{
  "n_layer": 10,
  "d_model": 384,
  "n_experts": 40,
  "experts_per_token": 2,
  "d_expert": 224,
  "d_shared_expert": 384,
  "activation": "gelu",
  "moe_layers": [1, 3, 5, 7, 9],
  "router_score": "softmax",
  "normalize_top_k": true,
  "routed_scale": 1.0,
  "balance_loss": 0.014,
  "balance_bias": false,
  "init_std_router": 0.00749,
  "lr_router": 0.000503,
  "vocab_size": 8192,
  "norm": "rmsnorm",
  "norm_eps": 1e-05,
  "tie_embeddings": true,
  "optimizer": "soap_variant",
  "lr": 0.00186,
  "beta1": 0.95,
  "beta2": 0.95,
  "batch_tokens": [32768, 65536, 131072],
  "seq_len": 512,
  "train_tokens": 298300000,
  "steps": 4723,
  "dataset": "wikipedia_en"
}
Below are experts of layer 7 (counted from 0) of a mixture-of-experts language model. Rows are named router (the router's row for the expert), up (a neuron's input weights, with its number) and show model dimensions 336-383. Each number is 500 + 50 x the weight over its row's rms, rounded and kept within 0 to 999. Numbers have three digits each.
Before each expert's rows: "mostly gets" lists some tokens that are sent to it at least half of the time. This comes from a sample of Wikipedia text that the model never trained on.

# expert 6
mostly gets: "Turnout ", "History ", "Pts ", "\n  ", "resulted ", "Yes "
router:457436527533539507448490553505567419478539385574453545483542517488536515557583449548569556476486555497462545462412516542465445405503415572499560
up0:522528517554460510504603510541437484402514506508528462508552524575570496444442436587468449496617471506414550496542537550560442517556415461533494
up1:534515481424453465445482448482508513564503405569515425435460542567547494478518428446499429571519471557521458579543610400519415554567491489439485
up2:564517471471556494467534579550474464535495540553481432480484519500534534521447498506482506524432544496432446557527494421567490509432481515528522
up3:513548444585513569424466471537525521542473563582589509493531477534414449521407486495499497492533491468427521601473371469511464461520382528505571
up4:511512519421483535491472411396439350489564438455437568458543531529504422460496497527519489476439526469481525530498480508546464466536452532467566
up5:524507411522460583578432462567462478527514459558556468453513490472468514488536551490545486464480467539489444537446451484478471463550509519474410
up6:500535426592499397479471491529443464478579428524522605521467559479505438462435574410469565490502510548503429489423516437506484473519510443509486
up7:448529573474520473542571500467593509548482469464467586555499398490543562458471585491514520537526562453512524538496492430460518529491491481447494
up8:487528556503478441476465538606588525436615473561458574529470538598544514461472441483502611547470562377536501461494555467420475516431551522448466
up9:485543466554493404552465476501448484542398534516487560504502519537484523517458455552482527525496552520487477480506500493537483525483518420509425
up10:405523512535550521545462490486542629569458483469454478456453508582457535488427540545517532538504476416530532436553559427549568461546479519536581
up11:533544522543565571529480472405512613531520497465491552568510566458517476436452541487462523568473572455492449546557440497419443416395482425525430
up12:535537518481479423511526536494562538505467433471433500515502485433440557542468485554444530503557560516561453505591674537543432418540501498465470
up13:484513514527570424615531496376518546470587486609469487454518512407448549462502601492520535666505448520465517476539497490601509434472584454480504
up14:460555451531537514483456489356456525493485466412551518512395492510414541554526489421525500382505418527456463442549523460530476536462550495546488
up15:515537472541393460553582572466504518554526524468431502541527484446519496450553500608468496513452416512580432556454580508480547560492476491506523
up16:531538391452417493466554462485529432470531529563457533509500530471519483597456528473531408440510521519508521532465541533501498614451502558495517
up17:549536490499604433510579523546546425424387496441493471535473497451440487483525547558456442511609549493469515433418506582513466516490491538586558
up18:543518466541521520548499503502504437514421541405516473447409567479417584373470448549435546527446502490491484526455527428537477524424511444549446
up19:371566435518527607566569522455501478399535596459526468491446520567422506466408543458546441511556551508550561411574452567657541539467430396506551
up20:563521511547603523472434460491551498468444578557503505532471508540524446512499527482487464445409505486462454497486475455538484503499442519551510
up21:495500472466459510481522501551513563519568473495578506543461417496447503476545506530510525512457635512431450518537529460471473474471488468538447
up22:562491424515459412503558529482455510499523516580485481511523537504443573429527499514499435500485488568540505459412505533535495472492427446480442
up23:538516556563510444534487494468468516455524578487450517501524504495436553415502459474488480476478403483568547445489473492480508508441620466498410
up24:448539561530577432555444469375479506549453527545463408441492528482512442502526536476483583498437477500545580486490446516535535592492533457573463
up25:444525366539569536491443389529509457529479525523509432535480507471513444578522551522507426438524508498395410392547509476586439487554427476424546
up26:545518558519483500528404494492359493502538618560464474577487500516494446504538417484472524504558483512531522540379497560514480545568548503470481
up27:465525532434440549476493531455522512540496482428576481474473475406495516455429532498539546460428487496520518545493461430530572544458556483577583
up28:515513496527472436607493442381467555507487485487469396508457450465547574473500490495562414487497499425627473504550516469517473429526505426523480
up29:569560565489560506533454519497537543422544545508491544525562532396464602530475448578480480472486575437520417516488494435548521527442456422449538
up30:522528497566461537422511574462565490519508453469513437508460535549464531394417489443434500502499564550453527521513440489656538403491427460502568
up31:445545521547489455496515484515516449422453513560467481531489545445452486539610564455520466475422598564580579534507493480520520530506539478444416
up32:540496535504436552556522450574541519443509595500481512519537451437513530462378569474540496531570546460545465447577509495539467620546489448508598
up33:552545556453537484554471526522610465517496559469560446649526493518513453510420467505507634459471468552509505502524403448653535560575568466436468
up34:479567558501603456561494507396531511550535491559495570453509588523504424488485593465496608530485508582508451581383507462515579492540432510472433
up35:471523512475552545574431445499433494460459433525558489527519573536390476449496471456474489561429505382515616525564469521505505504484463507516534
up36:508535462401448476568509565412561566585556538496488447495360374565495573552533528475537445559589491464509531553527544560547471506398449522484511
up37:509520546496594406543577502549530501423512585469496542533426502474466489385457488472502467449562472520511514494465534473457548560331391433452544
up38:428518484514494449548612519457529507515544440480483480536502548497505545484455526504473449448481470490502507428503524506557448491463543471497432
up39:435531467477509485425474461551507493521566518430566600450408491428525545500512502500471457514515610550465554538419596457508494504438504472506441
up40:494548447455467539541610540555562496475568541511539615530489467501446517397556456521518465517604417523474521492522492566573471555474440447575519
up41:511511390493460357495585469460404555368469594537545436594510540429483491428496486580532436503503511433473444469472480499519495486452453553416515
up42:595547438525473517618572518433507508548543472437424593546453602440474508483466452496558467439492537464543514514557431487461587557560531507473472
up43:520514483476491462545563477488461524476532481485465513495534459522483480464521540597535477473549416432520401539472534437536455489547463411543510
up44:467530460450554533570501466494386470479492462345532579502485550595437438553565499538487484515462478458550491421480506463540443473556616530472527
up45:520520485468410477494404483502504509620438514500540491465470450536538447433387525523491506519540604517471485456450526562483521443496438491448421
up46:540497533609476567491479563562401465460436470502405566466529491467408503512427521463490518499496434485416531596456472569502563560503416520504518
up47:551513573496469509561533517552418462536559509549504491412454500527399431448494504468467550497478615502517397540467507491489442390558599539420502
up48:535524531582573509521505529458486569523595484445557456521504453476473508451473532431583445604548494492569454494552585415478583457509404442430499
up49:436533442538524526527481439535467514491513571454587490544449569531568476520472494412580516544507509446559520490468405530486589612529533505482447
up50:559546425367461453481588546523481452611544533451532477485598451452501504478492451449497530584550465576560410484457549385450510607528478504501493
up51:442496469468494517423523496516531545552548480492493395547493504544410585576476537411447505482442492472484519439514511416481426459424556537479489
up52:530547399475517482468433457550574552504502506501574501507492468561508478621503437457501495368532448566559508438538489478488484474479532512530426
up53:475509512550490555542527547510526507474523496597541490518404467446524508570483466409534484556489510533493460448586638494500468550446598574485527
up54:556536457510552414580481508427536531498480553516462536456466468417473555531530492551565434579429576610497481484525388422522472455449470512489445
up55:514519481535482473489425561428563558531434589479549567453510563481483479415486571515470581516542505547492450475498554539481403484550414474495484
up56:475539499495472448487503522451646472575523519445446531482442481575563533491481419520523621476538553520440493496534472520594540521421454537444491
up57:607532376515549514530498457469530489525513539465629538539450480441483501580550466487525479432502424514538534412553498538511552437488609525459463
up58:488510457503481491463488557499531556545556548538456490579538561469497488568484486526507467497518402503465511607499493472557475572561457535528563
up59:473525547523539448515575366547528453561455530483510474579525550540501460568566550534446556395634481436439490493467514454578552453535535468493575
up60:428532482497501502531510476513600533405420457592509475534500459483524475480449524562495501465540513547540387437615464452475521486450535527471428
up61:438526482510533535549536581355465490553580509373488599483471460535539436530469489456470533485464494394517585543530562481475498645405566493488519
up62:491508433493513504482463475585464526462483481509531425482568540497475537484470472476501476390538446507533453413532534530429494497491513522490589
up63:584530555546439479546560532600546445442582448466381449498498528555449490610511443493466432552557520540499491582589479530495474521447381478505495
up64:422529514440434515507474470428585540469600529405448571504439501495484551549499548555595518472542513572492414381582583542524542507460459449500455
up65:501537499499454571510523488541477417560406375475448538503442568414456435515554486448507513431447479468476544536426602538514539456565500494576518
up66:504513545532446395588490499427445501615450506459448630524425458496519528470458481458467491558528544519495454598476509614450514542469501431561528
up67:469523492474441440527598492564444440459548492494502475522373529390521531500489531406524464519462494431515486518530489480606452547550485562519442
up68:469533430492401479439571482521479572447472461421545520479467630437504468443489507459458466531509537461460522433442561522521497442529556632472506
up69:604517449522543491656522546477506547545551403497545495514479547502493547540472509451414372388545534494562445542462548443409484522481532462507459
up70:505527445493511446530477503505538423496501516614497560492519575432498446535523522603441471426543488444491462468511473469521525542570486510503432
up71:574511417437519490526587473469484569537468507540376523469482574447473531494549394431440480526571546536555479453496491512467474455591432382452472
up72:496517475450514443545503453485460471485464483524470542472506518450472604495486479519542438580491478484579467494555460460468448551486470458452469
up73:487497577527493390507524430531480432512480557465484484583497369493466481420415520474418434458487481535459568511452482473493514520542492495451467
up74:478517421465481475517454549467417552500547482493490490473507518474453414508476575493461525416584593344397395539470616516618451521478521438503448
up75:551502514484524518522560432446526578567529489518554488573435566457560542462517509436448452567407495487563417635510538500535487549472516449611517
up76:517542413455465487438425475444617600502492536527472495485529452443598458511527446472490507521456518531477483588435465445535579437570468588430536
up77:572545434451573448571457505519361509485530433558516521544442449437485606411612455420456469478577558449479473462430521483523450446457443490469435
up78:440544445509469561398440442602513497509395552564509476471417514503542514510525486510488475549562424466526468456456456455508529481540506434460444
up79:403520547435590487570514523376472588569558525546514452461484469429443511539543492453534534526505576450562560464556499466437546580462495446420563
up80:436521541503512541576415402490465589405480575504553527524476542400499551502436545495438471553480451569543559451394536473545484500524549503462484
up81:522541551487493493488380443527504506423558472487510489505416534548586500454342486558387464567517528617420539570452493619450626522507545428546455
up82:420545438534523494496513513505494492488567493522574550506553569442505433524550536532493549407527410427515449527523610570604416493439465554595379
up83:512547552541426451594536430441450495520507485493513506479451559558512463543464483534489476455556466438508412477509519530463601519431531508431506
up84:521517374587525572572468537488569336544491540541427496503411480531596468549413520465527441420474488518400452473418407488487449534515540565560476
up85:462512411559516521548540409400454489501563425443389546537398480466564512390536496442562423552480449546543374484471504537520535482500514393549518
up86:571512510494484568536533463553488480532568488533412455450555449498525485426449554553531569513552441474568526584521520451601561569484470426518463
up87:568559551527445464548585456557520539459588418515533470538459546396520578409537587417456506482522500483510544527517492451525470568461409446459486
up88:543526520489515440427561440503508418383518520479447459525492484499466422479497532513563516555472544549567504461484504399430611406426567505437470
up89:535534536413477506476484503581417521486496441447506470554439454551416485481590533557471519479534522527558473501547475447452552455523480494533483
up90:498540486516573513500581510587593490496459510596548505453460447469652508485517508440511556578532530424450447551499525462469584545603454542577429
up91:498529536576500627474522492528538522435525501535511481610511527486467491586554413582505453447527519469502640511477618451488541571459456488512456
up92:567541504631482532503428522557528428521487516428484600410540562463424492506533517560524524423520530453475471582483573456568510442537497518478575
up93:611540527531505454515583529471472469497437504439520514528437539560553580556532532507470483528483520508475539473530519549510558523492437524546552
up94:501557510394520490483550536449485499427480484570581505472501451468508536479556458588429478486466482575505489525497641499492581514523459505416426
up95:540558520432551474552505480496403455419460496535468471446441641500504524487457518530549547502449549367601395519527439460478596496530540482417484
up96:533522507469499502555470535495393544507475481390587530561542553549533627430436547471487507497490531472475515567573531459570538389449594481511523
up97:494543634570479512481540498573496505532539581482497475465556552484499497420477506488423489551460410523545479520577606545485461487520521531435463
up98:497544602499449588495507499389466596481513519497432505517521501587378471441463472516463583527485563448453483480513541451505420488434517553459511
up99:473523542414465513519490431520475535497486423514411485519597496518515507491503596524479543538493531430491516461444461552499406462465508499455526
up100:470513490492438507509535562506493604479474443446589475547499457604467459458516464595525508591484416567517436404502556485597545555476424545511626
up101:515494467388510383403597578502485497569576573531595580467504547467514562515490447569459456437533508589504445499515461531535499570413423513516491
up102:429504390588357438606440576443507499536462535487480571578507457544507481486500573536556512454488461574433535466553518517521536512551501550431402
up103:550522520463531445455443404506450525405540442526457519431546435473506521601482460472511501425570518481464491495502567460516476423379440421599494
up104:454528453529459469526435549519530469489487468443356528407484546569482585513441451494424502594595545552510608507474403618545476508518509524466512
up105:535527605517492522521475518504544550440409499524426515474530473542544555465472422592576556519565529443571475584496496523477505544432474427543544
up106:615516589534424604453509433506530539502537449493549535587497486446599478461458487534483453564559549522577494453506570503612538560450478486453463
up107:538532446489554570545547548440495492526452602499540540425492530510432562533508588512495482528490535587530505500584468453556474483459421458496489
up108:454551537485504491507462522409491563497530515445458518447521513464396452498556476582433489520594475436450435459431532534482511499485504400500538
up109:496541476500484604535462476462512562550495586456455504569570441438550532521476502434467572445465498551513389511410517433449519498531567510517434
up110:473503529467529507489408576468469488503515485496544503556528580536515528450477481591486526472447545445504487565517503427417429638554541508458436
up111:598536429423601471458442550562504506478465478559473545494503530647454511448489574500509509478543496580474536562530500562528558553518465540540455
up112:497512443472575499555486456542520473425507470453494463590438517573412514592412493481526456502455410527489396470498520377528452566455529589521504
up113:498529493455559496496487486441632590484563482502410543564508456627624452545511505482491506567520539441469504514526413508563569520565467677486412
up114:452521437561552478473508480426446453505512472458545439505414563415500561569535446470476516560502503505529529460507575549487464520448538519465549
up115:548507493453430538565545516477509529569480503490522485485501430466557510445503474559471551514532568459415626533546557556495537503385515466519509
up116:523566529447561479533538485523442539495500614531572542479468467466429633571565531519519426465503503557493465502417491527519439495398489471504539
up117:431525484563485373509546531518464570553548407463493488515620442537554479469441551409502552463561539520497535472530552487453525542544533572462424
up118:615548530622508497505575576518520501483587530455561622532477442463423603513508517514529522575487489544459407492520568446493485512445527530447442
up119:478529541516415537564485542483533507573401504473524502488563569580392490417445606457510550542580535586518480561544527412518394501512507397534461
up120:478558477476450497496418467507392453472499491486500493559486515557467430464501466544494455504512487474511489524539565524561531471403493447451478
up121:486542500537442498416478430538570486503463510424438554541515506445460502500526551501468494417413480528556553559480594560461416489477490585432492
up122:533537546486533452466481485507477485501409439515439433542433456412514463464508595430510549441433441465537523466538590410482529519535607469343536
up123:576483461539597463417558492457551545534486538513551531476591497459530422441470403483432441460464611495566465561541597455528570435455494415488506
up124:498521496442468512538470488538616530561572505417486536427475491450534481444438588479473392411519428451435538450519548452565538521457571458521467
up125:468514550500464474518492462485577530459540519484494567461524494600488585493493490515412514492513492537557397493482555460469450494543515403543560
up126:555498404471548378497556447502495504524466426567596437611485544465526476525511492400453444630449481544463532463493585440456562501488472518506456
up127:452515546481439492420479421533513412519402523459543560532547556561537480491485531603416499514499412506568486525461518531576476481586511396466479
up128:518510564498424435519464505450537540556428501519531500482440438544597614519570449496461534517599554497585397488560456495502455491474454417472481
up129:537525521556494427486527473386465508480444516482517453510514516643457514487568395385526481521531526460536426465498482530478489476549472485441486
up130:603524534529475407519524527542573525572471511572456484505535441473395481400527537433524464496498514536475455612478524460523658478518597467486511
up131:559532528523684420480434470442512444503547507412477495553522525523509549539478470540499465550490484491478450481531549545570467470548472532453504
up132:493541621410549536502468501425519537471464486509508484595469528500545474504468534537492521490521455449513657471511460499409566489542525573539461
up133:518529460569539446548522507539513445545425502552471488482480545537598451548431508465472437529449462509528454568483490436576458516568608458412421
up134:592528448434548474566562505452559536496568523511490480483492496420482650572538476673536524514498578506470477557535485482580524521482461409417456
up135:432508538529437471575533480517474471590467446489539485498524565531483500492575485560540490538483504433554480412507419463498540451550491477505528
up136:443503428506538458486505565594455497439569540536458524544555565469527397506575497396446493495435537456575592494543433455473488461476547540603461
up137:401548430450476536482506493572516497467493422566473383542396609521468498487505450463510542531402524551575564535496438536503443461595458553478487
up138:515523467494458497601536480682526557418544563512546430560462468545584471398515429533460494452453440539484542530525505456610515521477547523499414
up139:427547527467555480438509488543484563541512495484427543509513522469547503472590553446534497468514512539457469533419452515474514400552459419424394
up140:477525438484455439460429583579602440574511563539475579446457479539449438485509454442490457565584538566504518479422480520509428514447460479484521
up141:432519472442509503561544488490548551514498555473417543544541525436520534492513519552548511466520511522563429492479573515548534407534515483499498
up142:491546488475573561523586535469513521500496495519589488492477478490470424501517562442395587421488465454451488477465568458527363539445546565486470
up143:453520547595465544534449484408445552556641507488459518413452538464492468500531489478487414440550559496520532495509409526366482492477572513531458
up144:603536577554404603462479502559455510520466539433432561465487456422527431510420471427514528550436539513475532517538541406448495478578448468490523
up145:478525489429500422554508484432594446491562538485458465533443396487612500577450464466538554555450445589463566399427490523486540516481377475458514
up146:574509484573513471445447567498425491522487471506524443495474560475494464472516552512471394558444584518511512540507463509405517519520530565470498
up147:496525443451630531556537585447557512456527570480472538458540514436468599521564518590490510515572557470448470558524578497556536445467413472436470
up148:552524582495429527477462401510476516551609468471529478553487465469536485465515521536498535558514473567514533564510483454460510532616593535549485
up149:491510525556444473453426493481465507402511536472483457468410585479493498505450441523496482532438488492568482440464449502533446511576491522422458
up150:569504487542511559596459645499505470557555492521463437475545527528410528419486487627466445439509455451566523414582499598496484544577509456580418
up151:479526503405554527523531567415441595525562440485520449536486565524508479545514480536446474504587571436562560581557440515415504540415554545529546
up152:583528417491464491504568454547468537489513495484471429504470578549638495439450380549432369498557476471600483479503546561463559439562503532538417
up153:522554526459524453486597440470496484564533516498535416540497494524484468491482482387507466543490510549456568458489638565553482545518464465486445
up154:501509591465445511528492504443451511529486447450498488477520515470486524529442524583574482496499519480526458515591455528490506567476648516410501
up155:443515560369470404550479571595594472457479560467600459560529539539524463551554443546406438395516415573528427504439517625535501572542477509472426
up156:425524486493441557537536466416431528421478494491469508508408516516508552520466539447499448470503542542531451552522453494456448388512399551561529
up157:486527446444502473550376480532470491576480564547554541451486539529561515564504487519531568513446551480553486378597417517503424555599396518462578
up158:513543452474472472522451506491462641541496482495506489479550539450521477446602463509464439523533637456499465536526568447526479520500548527519399
up159:493528564454516442542539397416501526524535514363534517503437432497493497572563419441435511430567541480505437432523519485517483542457505471459534
up160:564511500476486573481397480499592444480557535494358486552484571466449493392486416550591522435532473489492418539561494466399361496437455507488493
up161:487512464554430529488402502511540462506528596521569540541506484479450483515455543559508481476534444566524534572556423428514505451388558519544504
up162:565525465519448464586523481564546533500532497544534579574481429529486541525581478458485516475459456499456439492573463573606593481516472449562614
up163:517490508471511540542546503550373515471500425496473600544405598436519624525491537470489467555526475403553535401534407538470503533545560387413396
up164:559550431449521475508559502502462548504504498450532454575529499549555536528576529507596477533520487526502537485517394485496503551458443485538498
up165:538528449570513378469556489457470417449546589528483401607451494454494455375512509474492529525528581517540476448450404395457555508433390459533404
up166:548517423451486449478501515504482588425429493505468422480499567490522509510488526495472522475585481442475464489465540466605542475480502519531439
up167:503525509469519486448507547553499560558501524435532441474540465562516601553466475522553458565487430443513455509496529513516541464484527627484584
up168:502543386470502546527488505475493537486430510437490465637470530460508466434478605452486496529457489423608447424524505610560583594404586529533596
up169:493518472461510484492540531486537531466466470432524503507450438464507457543553497509506514463512551431510499454568612491525539449446471434548536
up170:373504379488477427431598477480442477442364509431484515495421552471570485515520454529459486501566533465544478487535501643475427600483486524521525
up171:429524430513559513517610482439479504448471480474564462467502552503518534529477532481425442545553359495513525454475568435521423424501577473499490
up172:528532485540645513469410448523423490467531485452535556495461450574504534527516559568476430436606570538496480489516472521537475495487485541515440
up173:538521499466566492525479489486525446450428502561501464415454478479516545581549609421473376482514551573481464561469558483572563530400428574475559
up174:575522533467526535462547510490521550466445487468527528495438524425514468532548459489465478593501515504573429514507505410416466483526534529446440
up175:471540577614536478552473530487495513532563533526634572545403471492510540508422545540495401469510467554547512472436506465590512459470407493561455
up176:475533467467560572518488438531558510481532593485457492486482579555483520390492423601611454498552542523489509477480452513559460397450432514549503
up177:471537415434509443542545530612499475554502484503560517417432480499574557456525573450498489487472547500442562464569528511494435508495521469529515
up178:531541377408613522497505472415557494481572562497564460489439507466525525546599496592525514562461555417487439468510500508452537473538482507453479
up179:504512583491503563525528465575473531514533437567455445486547552557491531487392405552532488579501487378543494422400463424565441442496509410539421
up180:472518426465516496553534465463508443542461495505545531458463463496596497485504476475499524473445461547521529529508460552477538557515459498517463
up181:462528423523517551491467545456457447523515595500618547507383531441528465487497435557577511464467511505530557477564459575563504466526448382515420
up182:569501524555514508492547539487444519491475498515456489557453561539569554421500512451539467542443479522511478477471495586493462467517550494460511
up183:503495437489548480508537502457498514575535527577550469447515555504468509400425531448540542509461424561599518432369470418638514509545448455473457
up184:468535468521526407520608552456582459582469656515425569500532427516563466556548520389451443495481426533498501529474389529504575499537447515458464
up185:479530478492517475503537486484402554531489568462496486460509478517505488411552452487526564386494455467446492446522427398575527489556538448505408
up186:419511527458491423495551517575472495542440445508468371557488509542497503533530492468517466488532533525560604458558549500491523432467520568522529
up187:502535447550531377487476542623540471498534470510441512448497516577506496459546519516548524502615527464429539568565434561570546478376598374511468
up188:471538578470495512609547470494539467434480463447576555436427591489510494476533514547436438546502563423572491424491518570574530482546542469475537
up189:515532503569494496451479543470483533536478596434504515538519471518524419485544466438487541550493456515505462461516555525487590497563465431436467
up190:475551505418516522500468447514525579442551613465461487562466546512547550531565522465487493505485517414435543614460480567446598554535570487548483
up191:528532481525443518481426395481565512466531540512441557421506505501423434603498467465459507469544504497503534432452482412546504511524482429519509
up192:629549489579590453505522498551491504495455571488505464493474585517477517566461504528570498492508491513480455491520442512520524483554492536527495
up193:452527427461619533540527509516445623523563523453579477580400506541481551587481412461533507467498511565472523447556489462606562612490460467493579
up194:451531410548470493466479524599561497517539465460452592465521425517546540404511475466512549514538511522558588494494477431545547443402501516522534
up195:434527536527443497510482565524500441541510595569534473437496463536620544545436405566593499525422456587542456556498470500552505463559530459509499
up196:479552448453469512460478489522557530578452464478520552500579478473616464543462534501446443484424587420545512465485557473478510522505528448469432
up197:596556500503568481522427482517529512509425542483554499518494461469501492436506481439513418446487512553502479431441460517473502539410490482445587
up198:491530540462462478530547448517474545483471452428563429451367420429454553493450530534438496426556456531479502501473518497515538546412580472444414
up199:508524533566496483532566559545467508436566494515494418460470476562499451548484586345441458526534502549497572496510467424470492562466508450529603
up200:532504661499500435580406416493511521463489530429527462483409547562495588479490488500500533588555498429427495467516564497535435464469500455418439
up201:443503403477472490458529527590505514511491567441470438453562506460427438479521535556515404449454483543510453535540600532562411597395413537480484
up202:470532543399510631441482580433490540512449505373439476514457419500462532464480487483516446523463462472406511489521472467476471481508547481501568
up203:496523546525482552496493480474420541455526497407458485539489593509454474544489472449538496473503528413588529500475467422510485543517412339489574
up204:468525352503519518561551467495483470493494529537457496473571504457525518515522570370502447509518469555532407558468560430496548499490498441470451
up205:515526593546513472523463570518513518552573484564490523532444552531459472441515515448513531489484502532549540542372527437481508439479543456515542
up206:386512407496463524421486559507424534569458532554463478532438526570436583479532516466532450421484525522512461474424426525521485468450466465544472
up207:462543533417507450517543503422427421481496470445447579547469524528441515415481515470509467494456464591456506562512514448425446489470476571496401
up208:480519476538557430452545446503467516499429595412630519489428549495511488546457500444458463523436496579498508402512464522464479505477453498580421
up209:388542429544422553495485464484471494532507397525469458530547491544530438540424543485495535495492522559488525461524567566494555420402477532436529
up210:532522513569516561533617488440514518451481466429487465628515529575542490517457456443487445466472517468385505469467362484471533621515588429554458
up211:516527489512514557455422517569452504500428524467400515542510551476442438450516475459546576575487516539437589528532431562471454561520534564577584
up212:513515482575461499510471420558565575402423404375561501521560541463594474433388495517472457505494474493488447430419490588522559492545452525537542
up213:467534442535474468559477568478522506453564483492535582425481468402436495520535565474534589479557522481496390600489527486554425452428513557491498
up214:505557581502539411539505463470581548583547471503536450477439469511451582446460488460511495538469499504437488423476460475483445498415406564430520
up215:446540423521446442429472556637444507515557595529525559405455557531525493583524394532486528411532480594523483493502551481522493594461524512591467
up216:470532456466469594416485505465486465494651395502405494319442527561548452545440539510499580551571549492502558497506595476503479454520495511566446
up217:540532541506575404523538516530445539509507526535510430597437508495551419450551517564520498488528509543533507451460488514531528374486476500568533
up218:549552474511568515443481464376564487567435552509573476519453455448543481547508542547426493485579455467459551494489427650528483488460533550482599
up219:525524521460680502596547572500595482478646598442544545583462476437538604525574497591476519515586594473510433443489509424561482502460489530464556
up220:492520445526410481617518463429510526421588529486378503518473488423456509430523497544505450521430559499524438446446529544481535499444468482531603
up221:527530565556542476558424436478483539426497539553488598485405508529524491582519564526442568429505555502487483490558506580526485609498526500542495
up222:438539518508532565547541479546440609503495545506513465443499517356531456501519444640468491587574618517524448584431485457549456448526542463491519
up223:498542483550420557529507388549522618472483497490497475460469438482487525539552431570474539503515516536533472559487458475567500426486571365514580